From a checkpoint of a small mixture-of-experts model trained on Wikipedia: width 256, 291M tokens.
Below are experts of layer 5 (counted from 0) of a mixture-of-experts language model. Rows are named router (the router's row for the expert), gate (a neuron's input weights, with its number), up (a neuron's input weights, with its number) and show model dimensions 0-127. Each number is 128 + 24 x the weight over its row's rms, rounded and kept within 0 to 255. Numbers have three digits each.
After each expert's rows: a language model's description of what the expert responds to. This comes from a sample of Wikipedia text that the model never trained on.

# expert 21
router:143137110100147136100103111085137144098162082144082146133144115130102139058122091086119112095155160102122126128115145183114131104122149140172124099096154107073149085127119163115114100134122125151123168099157114113147110094167133128120110119127126084119149134082168111092140112166111168117115119115129147163095129114167119123170100159117141099183133147103128123131179096130125143130153
gate0:118143091087146156146147162115109123109139102086092112114159110169128154157129122120137135170156148122129127111109146139112146144145148124185153117145101154098159104080163162122102137134098108134127109120141126143154119115138143124081094100148108123096114133109149147134134127144074126113125124093156126173149171101118151154127113124111108115140151134129173152119107105153080106144136
up0:122112096110111143131120141095110137124147152177113130108096136158109171162138166139154122142132115107176082168117133138126140131148149129123127153182171126120124146122134135117138133109095126097122110102116119113117099101132103094094122117121101147127134133115144107133110161140125179096107117099145136118109122122098183152120107106159095089171114114136169129140093131135099108134123
gate1:171153145130162147133136183157116121137177123120145131099138122079149133089120113121085153120139140115090121154131160139128146135140117127137091100114140160097156073175143127081129135116090150138086102170136135129172168079117177141112131120133117164131102123160120118150125119126128119104129120164181096113134139145124092156148126106162150167175150167129114128111125092192123122109134
up1:156077156148146153129141134117134107146150106117136148168095144129126152092054111170129156166115100119155118141126149103125111081123142150125120107126134119117095140164125104100141143104128131128133109174127106146133154101123130107139131137126106196149113136089134145153128089114081098105106151142129152094110091159132182125140081071115139092163162144131129142138125120136122116131127
It responds to: Small numbers, days. Small numbers and day-of-month numbers in tables, dates and scores, such as May 17, two, 4, 0–0.

# expert 44
router:147103135113143123119131104106110106119105151124150165082152155113140095124079071140120121123189151135122095149115097102120078133182121169149161158165095134103140099123093076130161110130141119131164165135138101127143103098136149106078142107150139129141122174150145145129132124132116143100174109124159116137119149097125177111116138134133136150101116152134106117110139132125119140130107
gate0:098117155133144148154088090098080123147114158096145133094125159106134114144083134108094138134146102077100129138101111124114113131138093122107140118134114083142124099133122139116136134130109095130131136066131118132134135110125111147085122113146106088157140126134079108143110114112146150103132132137161109113161203107114186147115163138151124127093135145126101114109093103159082148117115
up0:121134140152110166123116151158127152093154137145096117124137147109102129135103143146147129093137140118122150074130124122111119096126064123135101122133140132131153113129127105147138148141092121091130111115093140109145128118127094131074083186152108142134145123100112153113149118127130143171136140110126152115123129100138122131106081157130112116094173137142127114126128115125087182107128
gate1:131075137114125157129127143152105112139150128103110145132111179139104104112131131128144182111132144122123110144144157084106139132160157126101165162162087149145159169131133079120155119137100143151131148120096138127145070156127124083135116135117090121125125153152136103151142128131119095126131116124134112114125168102152118141100117102136144108173145171126139117129148146135079116071154
up1:150162128118112166138119160117157130131147126135117102121153085144129155173139143135151157078089178161142147111159149130148099120113140108192117126146098103160134129124134108147146122094126140099154099156116110103154125145172158110126138121168107121157115133075145119072145116139108120146120059122108127121123130167121128141115128144119135121107106140140154148119129145103119118116098
It responds to: Infobox colons, breaks. Colons after infobox and taxonomy field names such as Order:, Area served:, plus line breaks before headings, table rows or lists.

# expert 0
router:154148159144160133094099126138133104154090156134091107144124092128069147051103134088116086094113159127145104154153144130098135130150117124092109106121101143121124101116133125187148110155121143141114139159150125126139077089142142166184130113172150129151147136135163111116134149117188176094113139124109133107126104115130136142041167127125104150136129169095126122116130117129096158159095
gate0:179155153122118094148105149174127119130163123130171134092145131130120125132119150082167148162167131118146144174113105116138116115182097126136146105127150160138163120144129096182164164142132136122055152134139148149147144152130150116139120135125102114169127074109134174099088112097099142101171121153110144161153120115135099140136123113084145128142119134112159151160155142099153151068143
up0:114127145118079171131177127141150146118191141117121097106088110129111146165133136114149140130108132110083132143157147145142149101084105153155126166124156154129140127154103090120162124137109096128179121113123122130125128137093134116115112095104106100113121122149108110128131121127109108097123150139115137098111091095122114165152112068106154136091152162116118138157117152135133149142163
gate1:145127102156137159111105119122169158141154125194135054178150108122101117130148158066125096158091099119082139103135106144147150141130155147156133143064123143103120102142126148177149125152138103123116131122118125111098153104125137142177133124154116141123144124154103130122110120127170144161144147112119154120151128113116073135121115123099103083153168145098144143159154114136123092127154
up1:126128122080133121120122132164109116067162109126118140085122115126156105157086134164150137082152122092132120130140078147166112126092124099173091108136175120173144101116091087104140131110101100101164086087127153125148125103136162064112151148105105105145145110088089140095136168119111155126127117124123138150127181148129131135170129136142134170102133121111137086144088130077162123132143
It responds to: Table rows and parentheticals. Line breaks, opening parentheses and quotes in lists and stat tables, plus table headers like Total, Released, Length, Coordinates.

# expert 5
router:107153164118130126091121112114164109186080142140136123123110078087135124095126169124101145112138127136133118139137103131120116098136149119158136130114144118127113146140087182121095101146130177147141112139151100104094090134109146194148175175149143134127129147069121134140137153107121152103126124100133180127155088084109106123116114122093111149144126096067136149121133145104103138148110
gate0:119134145142149096101098130155122124112122108120124153144106112124119094154087136134111079165149106118111135187154182118134157158157095105168135151110146113125101109139111113087133121107116129131097167170117107109155123116144099198126125122127113122138123143120141093100108111120133132147146166109128123115125080130170094089111112132171101114071171074159089160113140136148095115140151
up0:137138113106158117157145126106144150103113080100142122163119080081134095164100112157141148115131191172160127144163119164139124141168118115099135112142119141082142071137068106124112116119128126147140156133109132108135114068127147137131144096112130171108127114136107139117129119173109133100147134088092137096138103153131138073129097131119166116142157110170088093132143131117119112117089
gate1:137139157208148174193141135112123109143137162080112175163117080109147128128147132158115171150134133132146139169168167095117128125169122083144107129129147130104121120113165114143119122141109091137110152131126136152087117089122131111130131134120109133091131143103125125148135092083170118127173125122104149103139100121117094157124092100082131104151140062144116156081101082121111144118121
up1:088101122079164156123145156134106132112125147150132128161117100151143095165179133129127137098121110128141108101148184153152128145110119113199121109129140114135093140139159106123113154148135133137122167160094116084108173081097106139114164063118085135109145128176136092127117124131136123131114189104119109121121126160145133156119134130120144110126120130149107133099166105111113086114119
It responds to: Markup and separators. Closing brackets, slashes, asterisks, braces and pipes in tables, phonetic transcriptions and formulas, such as and/or, [ɔu]/, Prison).

# expert 24
router:105148135148107127136081158102129131116108059135120143121122080147172117145174152131149163133146133166114140164089145164111167107158127118137184100109126073122138149126111152122077152129152162111096138130136135136117129142106128121137144108149125160137134122132113117107095099144130100131130109145164115110132127163128109133143146136138147119099106123149124167105151145140155165106121
gate0:099123126113125134146121144166144134105163184107101149140106124093103118131149094141076105133111142135151122139082153118163115115137177146122131162125155125154112165095098146111117114116159131135114119146196136133161122106149116121113130116121086140144141114157145109121144071157137124109127124113138142123125095164143122115135121144097109108076165108120119136116143118101163103109145
up0:090091116094132080145144117133165132124121147100130139118135169146129149157115120131103098128173123086168083115105087095131141126072127102130144124114177146166099141133150136119177072120149117180118097141102153142115127099163091164198133157150128127108161122137148142172105136098131097132139153092135145144121136096140136142106110147139145135129105116088143110134146169116135097124131
gate1:082119155108138117107132146081099127099094123159123130144116142119125110145109126150135123109143116109123130157145088176095144170139158140118135129129138120084107121135112186089146124131151153107135134100123122126099132149112105161126134116145113117112095112167095076148103111141113081128162137100147158112165122145130125088106157159123108112122122120092140159132087097107132142100134
up1:113117109061128091141152143111121119097117124112105156154097132107150075164097131109107119140170148100109132145119139156121145130137154126110158073124157129110134108123160125092139094110147135161106126144106111162135128156106112152102119127145078083135104088138098082100147130100132128153125114114150156127127127108128081128098138174117155115115144123119154185143173095140155148124130
It responds to: Place and league names. Place-name words after a first word like New, United or Pacific (York, States, Coast), plus English place names and towns.

# expert 22
router:131125098088132117138144104086116133093112114159093123160142121151131130062130085103137097096099139126179112158128165105141131110125136135125140127100110138154127097155124146114134141130109120193174147145134122124141121090149145154114153167122135064145111139062123129167171122161131130111092116115112132151103110092139128115125162140078122108134110145159143122141162159108093154139108
gate1:137126150109134088143125112122126125152130163109122150110150115151127183126103116183131088180097112132121166111107104116148116151119167159105132145127132142111159147124111121118144128113140084088105107090099142100148113143138126143098142153121087103074085139130126125139120120137128113106128141136120114109138123105111110127140123138092127121133146122106091152150106134103145128146115
up1:104117115152160120143150136070160092153132166150082136098116112118160138107166150151171132135120104111139144090131121125108122134091149092136102146137080175112157140111134105150154133100122111098110152109144144073080101111084169169131153107101094133170092127132138129145129129185129135112130108100170101102118110126144149090163126085147102117112154142121141148162114144109131110161109
gate2:127145157116126132146104107092149129145105147087109133183114136140164093131139085100118089118082142123115134116128119082123174120112080121098123105134099147188156129135115123135130140134144063107160145123097133146148141103123149186123124116116106124101103135125120139128151128110096116096123156100079129102123107107122146193130138132123113104105115107119115164091111154165114131102132
up2:090142099116099121133144188117168120158159129154076134190156131084111119125118063127162114123135163092155138136110115119132132078126100096102151146123118141174135094143111154147154132142132146135115119150118176142136119103129124142139155105076122095108130138147140131116112065161101140148110104096091133111127135098114160151139117169118145117164162163113121122146149147116167160126142
It responds to: Capitals and number starts. Compass and place words like South, North, New, single capital initials such as E. or U., and first pieces of years or scores.

# expert 58
router:143155112127133140125086126121149119120144137145134160119122168171136119073081134083136126115127116131107156108129139105083094150099161169077169147175155129129158138127097105152161137138162113136121114062147082114096146110124171124108147163121118093115144102150160137094120177091139171141091151118149165140143135165149123098144126153122081138095129151140119125140142123187149133136118
gate0:130121142152147178116156166122102166120122138120153124129096113136125141116113108142163105144147101115148127125091102115117132155142176112145146103128154102110086112094122142174119159107096143170127127120145090183140118161130112155125165151121115161124102127143127120092129083100118120181141133144136121105111129126138146117108120090147111161087146184136156114137124174158120102126160
up0:135093100125124131126122120141130167108106126142127202118123135141125126145135096184157088114155123130126174163092129142128124143137181096117121119149132115139106118114107133153169113099142094137140113150129087137094123183111077131102106112108116088118089123141147137121114110135107129150140136128160146099133128113108105098135134137153142137109104150106128132167152118141152132138138
gate1:109102155092063151073090134146141143098117127104120161148111154136132102120085117119103124113097131140081137130124113086147125118108131095133163111135128123102145108130132146153145138115120143101121140141094111131139155140144179149165115154121111090120128105138155128176105133113093107136146138153157184135154075129143133116137113104110151117138122141111104152149104095160196134122128
up1:104082167114123125123127110144111129140076180116125068171165162135105126122133125121130141144111121143141145131105091141080146128090095122139068164152113122120155105147125112114152109090095087147138143110130128187139123160113134148120136155130149138106106144121126119138153132092108073089102159147132162141130106136128126139124142113146099119102156134167141114154097148144121094169146
It responds to: Prepositions. Prepositions such as in, of, on, at, by, from, during, heading place, date or title phrases, plus the "in" inch abbreviation.

# expert 40
router:102111124108137130123088144176122135150131112111100141130108148099101134088137124105130132163105096138137120092107111136085072134101127141119144133170155139153148132163139101093160120123111145119124130123138150130105127158146173128102100133064119100119119111174137110132103109124150138121143156128133216113157157152153122135135099146104149132136141108093150127116099084136105152097101
gate0:084150169106145122127080085090151080123118108094108137161086131148104161120149139140161076157117162128109131167091105097127111132159157128139118109128153111109164132111098119166160147132143135128127139117132159172127122168132111122177124133095174099116135162110129125200124146112104141132127154116106176150120128129137115135150104101118112134120118091184141144100153121086116138145095
up0:139136122136155152096119126072123170127134170101157119091125131155162101095127104164159099120131078115150117152107137128145162139111111141152159106129113160124134140132097139106123081140147099131147137118140123116093142120107117134182139076149098171127133103115116157135124137107079145148145086127132082132106154158139105155102116131126137111121108091158125159122139168137111116124120
gate1:106106133137102157098117122146123132130099133158134121139161151143125154116126133100114117131156136138116116127140129116123129122123130090179134170154140125108145145124148111087140129106157128076136104111104116160116151091143146115103083121118127149132145081168133074119099090153153102152167169139089137106163097092133183135115157081147108145183134082104109135068100143146119127103155
up1:113136125144107144186173140199132120160102117154117123062144123131155162098130125135139162158125153119104049163111173135158107110157112078134115150122152142104134137156129140113083138118127189138106159121089160147167088119123121096077134103110138092154114127109115111106104109136127111143144146115115135135128121099137139102135125084082133174133124141139122107130073140123105134172131
It responds to: Conjunctions and separators. List-joining words and punctuation such as and, commas, &, /, or, vs, and "as" linking actors to roles in cast lists.

# expert 42
router:142089132112128127096152084136119135120107125138143129119122155093131103134150103099093124112110139143156105145147171136131131158130127130136135127092130161127133148124071126155089118181083137185157153133109105143083108121151169105107187144116103115119155143113105125146144143117161128144095116168113154130113112147138114104140149124084106150130092190160108128125140110133101151123104
gate1:147094146154130087073122151134114136131112155109141129135141112138166153117118152133080121131151126109122108118143125145136154169150114115069134152094102143169101114134127119082154077147130103161127109119102090112131135144142191128153168141091102178130124130140111114113092123140190113157127128141151168104143161141121169128135146105135152141144112119128118109137093154091115124134118
up1:132145136103122167144123118116107139152126137180137120096128075139111144125193104109127155127131146067130107117132103150130105119129119144155120132138117140157128132130129122138145132117120113116174101139122149102146136104116106129138119092143168089154114132146177145159141100140082083086181119143183140160126082166146110122113063142135151137124134131146113125123125132141144113118112
gate2:117089112155132124117110127177101114144077161155131155082140157126140137127089173162108138124112133168112130111140152123125141126140134123122154113147162107124143156095142134121142148112131138121147143105118144086120096150138136099134134084133106095156072089122137121150077139158144127120155108129102101151152156137131124153143116148097186093117146159092142129098158126157108126182158
up2:109142126133138144144127156145107135119162126144141076157124106174149117100137121133123145119194100079143123100122071160144130101141116101135114134120144101125121115134106117120101155137108102163120139102071092114122142080138148164121097141144155118097134113118132137113087132110140141114146103120140135121160107132136125122141142049151088151124136082117102151140083120100127132121141
It responds to: Capital letters in acronyms. Single capital letters or letter pieces in abbreviations and initials, such as SPAR, DOTD, O.D., and name starts.

# expert 61
router:090095096185135118091143117129125149126150142119075140130160159141138133093094112138112119120103171141103126155111132110086088118094125090087113162091119166128098126103159125093164133121144134137144119175115167138101133131105120113123107124130158118142112186152156149160165167130131156088151175113134169127102081134130119141123152157167079104143100134120114128098100116170109121117129
gate0:132140115081086151136159132084109121119152113082125120120133136131119144134127120165120106118144107142111132147113139109165127111114102149159111113138111104139125056092114147113068113119104117136109134071106150139085094143150124097131171130152099108097158110159109150130133138076121130172146140125118154136143109092154160105102131118145126113125100113175117117115125173118116132120138
up0:108115102089140092108169094112186132129112092122134096155127089160158161117125145111153074126103125130121139139125126114159095144175128146131118094137144107132137105139145117090112107135104129133169088131084171128117124128148087130167123131092107068106076108137147147165117103106155110152122115074117111170125112104091145098122159152121106155160112143148162125129174129109119133123091
gate1:112111116097105174137161117117122129135154155113109150126132130135144121110131125141130107092134061112094106056154154128123117116107135099113157160131065140147136100118122102105149124112084113120136146129111140094148146180092132146105112130099101165160170158137152141109150179126113137170125099123151183128119124142126149159078105136114145095152144125134136084118066137139121111131183
up1:142142163118151121159125126092123120144116084127108181138153154103110154110087140135122094113084118161083145123118155149146111066142121085124164129135132121107152105123152171122169123134089142101116124154114169199101140097144107106106120142150139126121161100139126122119137136163074125124147144121126129114127135082096152112145111128115109126160146167111158153098160131094130142123129
It responds to: Capitalized name openings. First pieces of proper names and place names, such as San, Al, La, St, Ta, often splitting foreign or rare words.

# expert 47
router:139106150115153144121137149095133088120101103148125143128083141112128139134124070093142118142106126148121132105144117146125141177107149108101144133114135141103136120149171152099166141133141133118071102112122080128139163121160145142164097128169120114135143132120124155150102195119175136102155110104090144136168114079160071123129108129134127115160086114128148173146118150118134092136117
gate0:156146125090104131129137136135115169095131137128125157107091122116166189126104137149123095151157110141143117105102151130117110137076129112115118070128145155122159121177131107128132135080047107124088111157147143158130167151139147126126124149149113152133126110172116135121109121085099131134139143126123120147139156079076126130124097137137143100090109103124098136098117161134083092118141
up0:137146122130175130192130117114114112142107100171105118088094097083151171144128159149158089141170092127162100128123146130149164135119169078114165086125127152093157097120079128139137159123108114125100119082112126140118149143141136123141130073166077112136136153140156135130137155131118098110157140108137134126107134118100116122158146141145114094140141129136171108137059168156115093151112
gate1:117117146134079121104148134133150087121110106101108128147136140100175124150147076149166150157063150131096158116128129139175115125100075112149107103156097123117117116120100088147135155181113131125124149125093116102146166114113129139095136155113107137096135140108128100099075116094115098114113143124122098115128136133126098182103095143155116113146153133136124143126101161112124109113117
up1:125112114118156123112181145136102141127085121117096186122164094127122139133122085158124103114139091162121157166112140144128126128172103137135113095138170103133150137090129125112122184134133153131139179107131108131144102088141131174132104165128098169106124143142140130094123120158069109103146158116081087118115095131129130138164141111102092118116118119122141192092153118111049111125091
It responds to: Opening quotes and hyphens. Opening quotes and parentheses before titles in reference lists, year-range hyphens, bytes of non-Latin scripts, and was after he.

# expert 38
router:088114143100136124145162159124119091137123146114125123139114112096148134152111112144143085142177121127149125096136146085154084144151142119119127136157118116115138154145107105126125114144111119088145097103094124091134135132108148093133087152149097124098118134130168108120121132133136137124119126132117093113144113149112096146117138117140112142117130142098086125153062096080130069138158
gate0:111130139097136122120142157134112131105111075105086096096109179143123126160149122134153141084139097149159102136134090117132117172132093153167126148126078144150112141118120140139167153146182086145142130103122138141099133143106161135138103132132075125105137157122120157116083167101151098103121106134124126146113145145144125128189124099161130129157109126114120095108139127077109125159091
up0:130149115151153134122135142140126130128118153108145131113118133122123074117119107114093151132129137131161159102128121128127146096126173093124140113114097137103130144129115191124125133145094117129105135101121110129146115137092086103130126134147133141154144132071120092117116089109119164154153162103143125124112067144104080147091135099110166141097099126127144132157143117112166123131130
gate1:145121139101138123129115128110146116108136152071121140090135100146110082139157134157171158117150117157165154111131102151123120131138136137136138132125121152102144163137116136124090145132129139115154087106118076137129096166120144101070085110152104123089092125100125103089124112128063153123168132162120099120125092099151119120147103090130126123080129152111126139113156116137126112120138
up1:173142131137168121139098149104136158133106132136148084124111140168127155075132109106151117131138144118129099113111145128138105127095136142123102105106126082108085142131102163115116129166140111116114109127125156160150144069133102180197164106148167102127163119153124146142122150166158144147114132085124106122153180148133091095114112166106162137176159121157141096149102150115182155135115
It responds to: Line breaks, open brackets. Line breaks ending table header rows or paragraphs before section headings, plus opening parentheses and heading markers like == and ===.

# expert 50
router:166143129161147104093115113146145123148135158110133147128137129114129135109124154114124122104114164132119103175100152158098081126109141119135149132112134123096064112177200135139135185115135126102188088141158129158106127130074063120113136102108158145135128152143158139130149161144145138078111135119145130148091141113115144164119114173160094100143100130133091130093122111156118125113119
gate0:139154143151134117117132147095146104158143156118142128095168186173135106136136129126092122154120123103098122179135125161132106119126074132148133103165123104125141159134123119138150136081147136130154105114151148163131145142067133124121167154148086126122097145144123152140124129150093099086102105125138138129119099134118096114128099080106143131106116149150129121135089083158115125123114
up0:145128149141109103132147096145170131132122154144090156100118130163142138078167134162118171136080122115147109170159164108129106159167102148120137109110123145128141113117145127168130147127182112132140097115126102115104091161058111179152146140095120089131127124144122133135131110106147113108108141108102124143146112122135090136151101095133130124097086146129148129113166090102130086131098
gate1:119098137086145153114118174152155134133116097086157110089137126126165120122103126143107133142145107166154111148132130118152091123136086116127180187122110140105114132112123104087097122108108152098090131128118149098107127144153106089087106140126114177133100100126127168098160156095119155135142090107131122151140169151119130126148133106123143138184111136143078152105119066195099105119113
up1:152101122136098140130158107112138098121100120124169088151130120123122156143122158134137130097127135154135150123083116164157135118166121103148145109144159122146130124126179128085094110135123092081112132111091129123100115141142104111107147176118091106133135157140149158112137173112116152090091126096090153144140137128147186169138146123133103135158104123149105135119168078172121208107124
It responds to: Name-internal syllables. Syllable pieces inside foreign or unusual proper names, such as Conbhairean, Montreuil, Rutland, plus table pipes and dividers.

# expert 13
router:169131179129145138120095114156121103132150108121154105136148101136119139098152099126116111138142138136136055089106112101101118125132126145136130121153143087120144114144119162118138139138132136137089184126161087155163154114119125107156115112128120166144148126112143101123134153129156161078130111103111123154106094132185105086112105117092107166132154149137148134134152131105121150136108
gate0:110133142145112151151136134138119114129109112111161109093129112147138140116096121103149118151147111134140138145098149109092164108161082149120114111108101102137131198127099149115146143067117130124111132120156126136158125117123099088124122114131035133109163113146145153146127131139173162111144149141137103101120114112150177127100141128091108145170136124130128156129127084108168144131157
up0:094095115139137158124149168116140103147169085168107092146119107088128173092115119119157157151157138136148115130149129111107121116125156123084104146139171137143111172119133123124087119105120131105139146158132079119149119114111152165121123127119092175121163110159137116165123106114090125124129150151153116086121158110130114092119110122127140070058118136128118124135104108148119139113147
gate1:114108140168145119132112149161114108107166090106151155119095130110128122136142118153132097147118127117122172126115125096113106152135131113099090102123114131128109137144131170101130160118158098126112180164148166117103140126113095135137131133167103085074120124103121129104105161120182090119131120149146116108099074158164150117118120138122149122082114115155125132137139154122128131109160
up1:100099134129142116153156144132136128147110117116168150156129146109125125161104105142095105122162178116110106122157106142123152094075150166099068104165132131130102095105127115090105125128101115124112174147117146127116121147130090111131132156136084121090140114120110125073140138151161118125116156126120094143106103107132149094120143140103132145159143148162128092142111130103134129108113
It responds to: Plural endings and nouns. Plural suffix s/es on nouns such as audiobooks, essays, and plural nouns like people, members, children; also mid-name pieces in foreign surnames.

# expert 26
router:141161123174157128104068127126115086151148103138140110143123116113166149129117119086140124116126132074119106096159139141115158141104107144119136122110111134120090120144133078091137109159129088138140150147101124151139127130117117161129138110189104154120090152122135137119136103134134146133105091123139135128090138102149122133174144149122116162128104156145111138097126138120141185156107
gate0:102138128111110104139107155174160135169121133141093176097132121161161124119081137142146147128080164100121096120123119143122110132119115128067149116107119183119141150097164132132166130139150147157114135170119161169142173156132094137109112097119138073135123133149152142124125059123135161122105095143139146114075137123119162141146078144132145162135125129135139151145112128120082107137129
up0:153104171139110145147093175117139145115165121156146119121100122108087159100123157091138103086132127103114141091159123126096126108147179110145101119142142127142097104116148110139109149143068172122139135160117149163114132097111137103114106135113146144110122131146134135115119127142117106150128149137178173136094126172141105115067141113109092083136144151151130151130123144095127109109142
gate1:116122118146144156138128117113117105149123145094116186081105131140106138093142125135153102148145118088122096134119161105119099126150124115131113151143141115169110123139141102144135132126124124124129118086107130130165137149100081125130099125160133130145131134183134143110118114158177151135166114141150108114171199122123208164140138148135101152123106086094121110087060145114153104113101
up1:150100099152150099123136094107080115138149207079113131124053152129148149133134096181110083130106088102100131133174120150131094132157162161140151114103140120090107102112145097146134112144166112160158140104115146121151104127140135107151098142096118157135126105147109163139132157129118139121147133124094094120124119134107099098129131108151104097143138120131103107166150140181120133159113
It responds to: Mid-compound pieces, labels. Word pieces after hyphens or pipes, like Kar-leung and seven-element, plus infobox and table labels such as Genus, Preceding, Apps, medalist.

# expert 23
router:142104160111107115108104153114105152110096092118110120102175115142104158131093140149153100134115146153126109132179145148166162119092138179153172166111151120163145110100158138130098113126109113187161139159117131126202122123100086151132145144178093135104141137128131142142126135163073109139129109109117147129125129086145116099120131104127146122115157131118159117070156136117119156163120
gate0:143133155102064118119108127138111122114126145113106100152182109119098104134152154161106155140127098143138116138096165144106117127093090115121135143137111155151150162138118083130077133086102152142124137149124105117126123139115131129064109138103166144095134099150116102154159132091141072169121152087082100119150094123128131167109125134105132113101128074094155143114156160105119171089132
up0:130101138135114138108141102109114096108133171113151158103144098174132127119109143134119129128084112105158070139132138124089151121087090098118153140091104161154119132118096115122136095080083131142108165161114081134144111085140118133152140094165103141103156117120128125119146138079146068127138120104119118102141070117123091121118118130117103136164111122123126153111125152097079121131141
gate1:137132107110078128135069153121117109111112168123127128141155149140133187138123110119164103091136142114147126178088183095106147109128089121118168163182121123157161132121109105108109151088096155129150111113114133147128084148111121130138129069149139084108157095177116133130150173156124081132127120129082141150163094132102137139120103166164131116107087142135126133127138148136119136132126
up1:085148110106142141098150136146108130128110112078128135091123126137105142151134124095113135132132119136140122120141168092135151166109149156076187133121094109152162126091124150142112116132098166183152109152134122091166109089106164119133119145130098158130111134118162172159157106109100148168120084135146134120131118118097097092168135123142142123168094169132106175120162148117093147144152
It responds to: Adjectives and derivational suffixes. Adjectives before nouns and word-final suffix pieces like -al, -ic, -ology, such as social media, formal rooms, local, public.

# expert 56
router:093123074120122097094155127121132154106103116158087103071152135134119121111167113139116105112141183158143148151105128101125140138128100100087152157099151095127113117122194133118147147123173141145175166161157142164088157115128109178124154161091135131151132165122127122153121114112111136120119128130101116143156137150151123119128136105098151148181136124137101114149094170135109141138110
gate1:129105097076152128134131142151127152115144117150108153091175115100137092087118163135115151123117147125120129138094109126119112157141118121098157215118123092134144111113165169098127152084120166172135124124139149078134130176127108136140100124105124150078132150157158076149129151101139128146171148144127138101136105129117093090103113152128131134153137113155104130153116107104145120160177
up1:121114121106151109096143127161125156073117105144140127120141148135149137157113108123182178158154109131108093091083121125149100164114143114149124151131118150114122131111093160122117128126147098139153126146118151113144145163072139135104136148140171155093106121141070127144132170078131121091154164119102150138127102156151165155127134172143073132155099125135128151136137146125118074149107
gate2:149153116149098123146154077127126148162114149051117166141180137107101124122142148163146125117147143143129139150094145037102129135107107119121105143147138133145143140122138159129130159119109110065122141083115170141107149096149135109184135144124087128132111135145163129141094108112111145160142109166093094122108110159127114159134144125136164107158154159111098110150115147111131130155171
up2:128123143140145135128127165174133106132134098144151103145128158125135107124166155139142165132130108117101122113142112140123132117130100148137130117105191114111080143117135104092098139142117150153137130127141098124138091160104124101085141133142083085124147125132105104127125127111176135152102121150130129130152160102100094105084160126068146146181108128145119153142179123101146133142150
It responds to: Non-Latin script bytes. Byte pieces of Korean, Chinese, Thai and Japanese characters, plus place-name starts like New in New Zealand and United.

# expert 34
router:142125159097125093148171144132152090129139097141133153146167150147113116124141162086134152112164108129134129096113137124127068171125139108178134112137142130141129109114115157116123101159121115162185140133152104091139105140184119115148070103119168110155170138063141142105165126138140164175126111124113132185119142109169132112159085104104148113151107136100126115132176143116110139144134
gate0:151094161145124130177150125120144127135135115124111171131130124153129133136118128155157127106159177178134069117119144127131112125107150099076090137107101148112137149122153137140075102146141128126135135162110133122133157108146135127139134115114127134122154092125132139138179072124133142179162109080119063135096143134126085134133120100124139115142109125100164116139128148129120129145129
up0:086133124104138113125060141098093128110138136035119088174128143098114161113143128113110134120089110132103148172130088119136115175128139113106106132136156139090110127131118120141133136130097108112110120160123138108127140153125106092117141133146096100132105121141157092104093117095141153107133114113094129144116087138098063106148196160152147119107115103129136183103087106118180142142130
gate1:135076131169141143146210150157158161166126115126142119102163138103111107139138142155163175159132121137110116130150122087109138127107134149149123083099128131117127149112106186147123138144147151107131121095091122051152127136144121160128136117110137102116144122086149097139150132128158147170084155150140103105104155172130096148135109100144155115151141163100136094152111123107126155123108
up1:171113175127130132152169156173152172144161165111120131111129155129120116141162193128125130178118149115116096121156111100165113170115145149146152134126126154148145139139120136094130119122147128105175144133070118060120119163101157158144108102113115116158132132102110128147137128122179125131115136109106160194122098111121134123103107124115159153163137170115129092106114117110153107139156
It responds to: Numbers in tables. Standalone numerals, mostly in sports and statistics tables between pipes, such as 0, 3, 142, 287, and pieces of long numbers.

# expert 1
router:122150133148157141132133134067102120096121117129103156119159141091096122141131085137128129090115114114157156143147099153098156135093129095077092144156109100157117124139155093135140094139094156171151110144134137144118130146128125164137138135167097093108104123108124131172079119095134160121130116132139126148114115109131154115127148128146084149131122165163106097129126139127104166178101
gate0:108153105143102153163136124140123186076146132084108151093118120120155100145120113142144121084112118097127142075114096150108135136145152140085077095112093102140131117132115107112111096119179164133134158148121178149137107147129119128103155120114133107073087146155132088084143152129139150121102127152107152145124117090130117124128088158139118141097165114096140146161128157101141146127192
up0:136091078173115105153080149099122185135141133100126128134099162127161108100090082178178133118103105173142138133100114115149109129063130114107127133134170068121133146130145169132107145110099133103135194113111114096127170118137159136156145145122122157150097169137136133131137080135134133142112118120097134132110122108129108150104139140135106086160110103107127148154143114112173148130108
gate1:105108144111146153125104161063146117124141127130118142130148104150115110131149077166112095120123121112143168111138101147100091104180110144113100140125146123126132111134142095146139136137119145149118116121132110183127087129090159150113163115086113120144115146163117147086077126129093099074133179179116143127130106114122126100147076084103123139130128123163137119169123154137093095170173
up1:115121133136131142183115128124124141125125134179121147159136088109149140135134142132123110144146141088093188116129086135137123146170106127180112122135108140128120102145142122123129118096129110138136148110140131149145150163090108069142103158109188131171126120139133129140115125132156100086113142099104149175114131111105151101173110095152153106161119123157105153103133141096085145133136
It responds to: Infobox and table markup. Tokens inside structured layouts such as coordinates (′, ″, N/W), table separator rows like |---|, section headings and infobox fields.

# expert 33
router:132097144180150107116147095088145143114115076111098152114125102136140168146148156160165169120134177150084117150097132111163149114130119114105143134086092131104133135113114101140107125167147082129095126136162167141115104127118127093120128134142145127135154133137138134154133113123115134120123102098115084140143131136116140156120146127175110133161132133145127098097150166166145177142125
gate0:127119147158118147138166119123116130145132070087130116152118139136117157130137188128097136159116089105120142124189108161105126119173122128151144102126154105151119121112122110108119166097131131100115142141107118126175059130137149093141123145145136155114136127074133126119136132139103114136165082136117151083117135118149113152095125139101071125112087151110133098138125119144103102122150
up0:144136133122121139181132148099144121119109154111111160103117116108114104159156126125146135150140146123111103170104186145147138108141142123110110154125119117143139116153102141131100145125152149085094103085086150129139184131087127097138140120149162151125146135123109087119143153121143133102148124114142085098113139170102076147132147112126124151149129119122105127146038148182156093136106
gate1:179091093122101086110084088124138133175121111148126127137117167125141172116137122166133127095173094154095111149087095126138103113165147158125113146139123158129153116138121154132105146151126125134099121134132171123099130116127133120118119072136119099141144101142124145066114118165110127096097140163135120072123150132143095144148091140079146139135108122121106086103090109117113133152121
up1:163157117112175177102106106070091155113117130118123126157103201124090132128123108135164110120147136117149116138109117115151107148174147144093162141131108181156153148116106157137139121090149153102177142135114180127128111126118112120126117099162093117093116125156160117132072139115130132103142156153162154122137158099136092103132131146160109123134128152130119122129093139146134164140107
It responds to: Country and place names. Country, nationality and region names, often after the, of or in, such as France, China, United States, Dorset.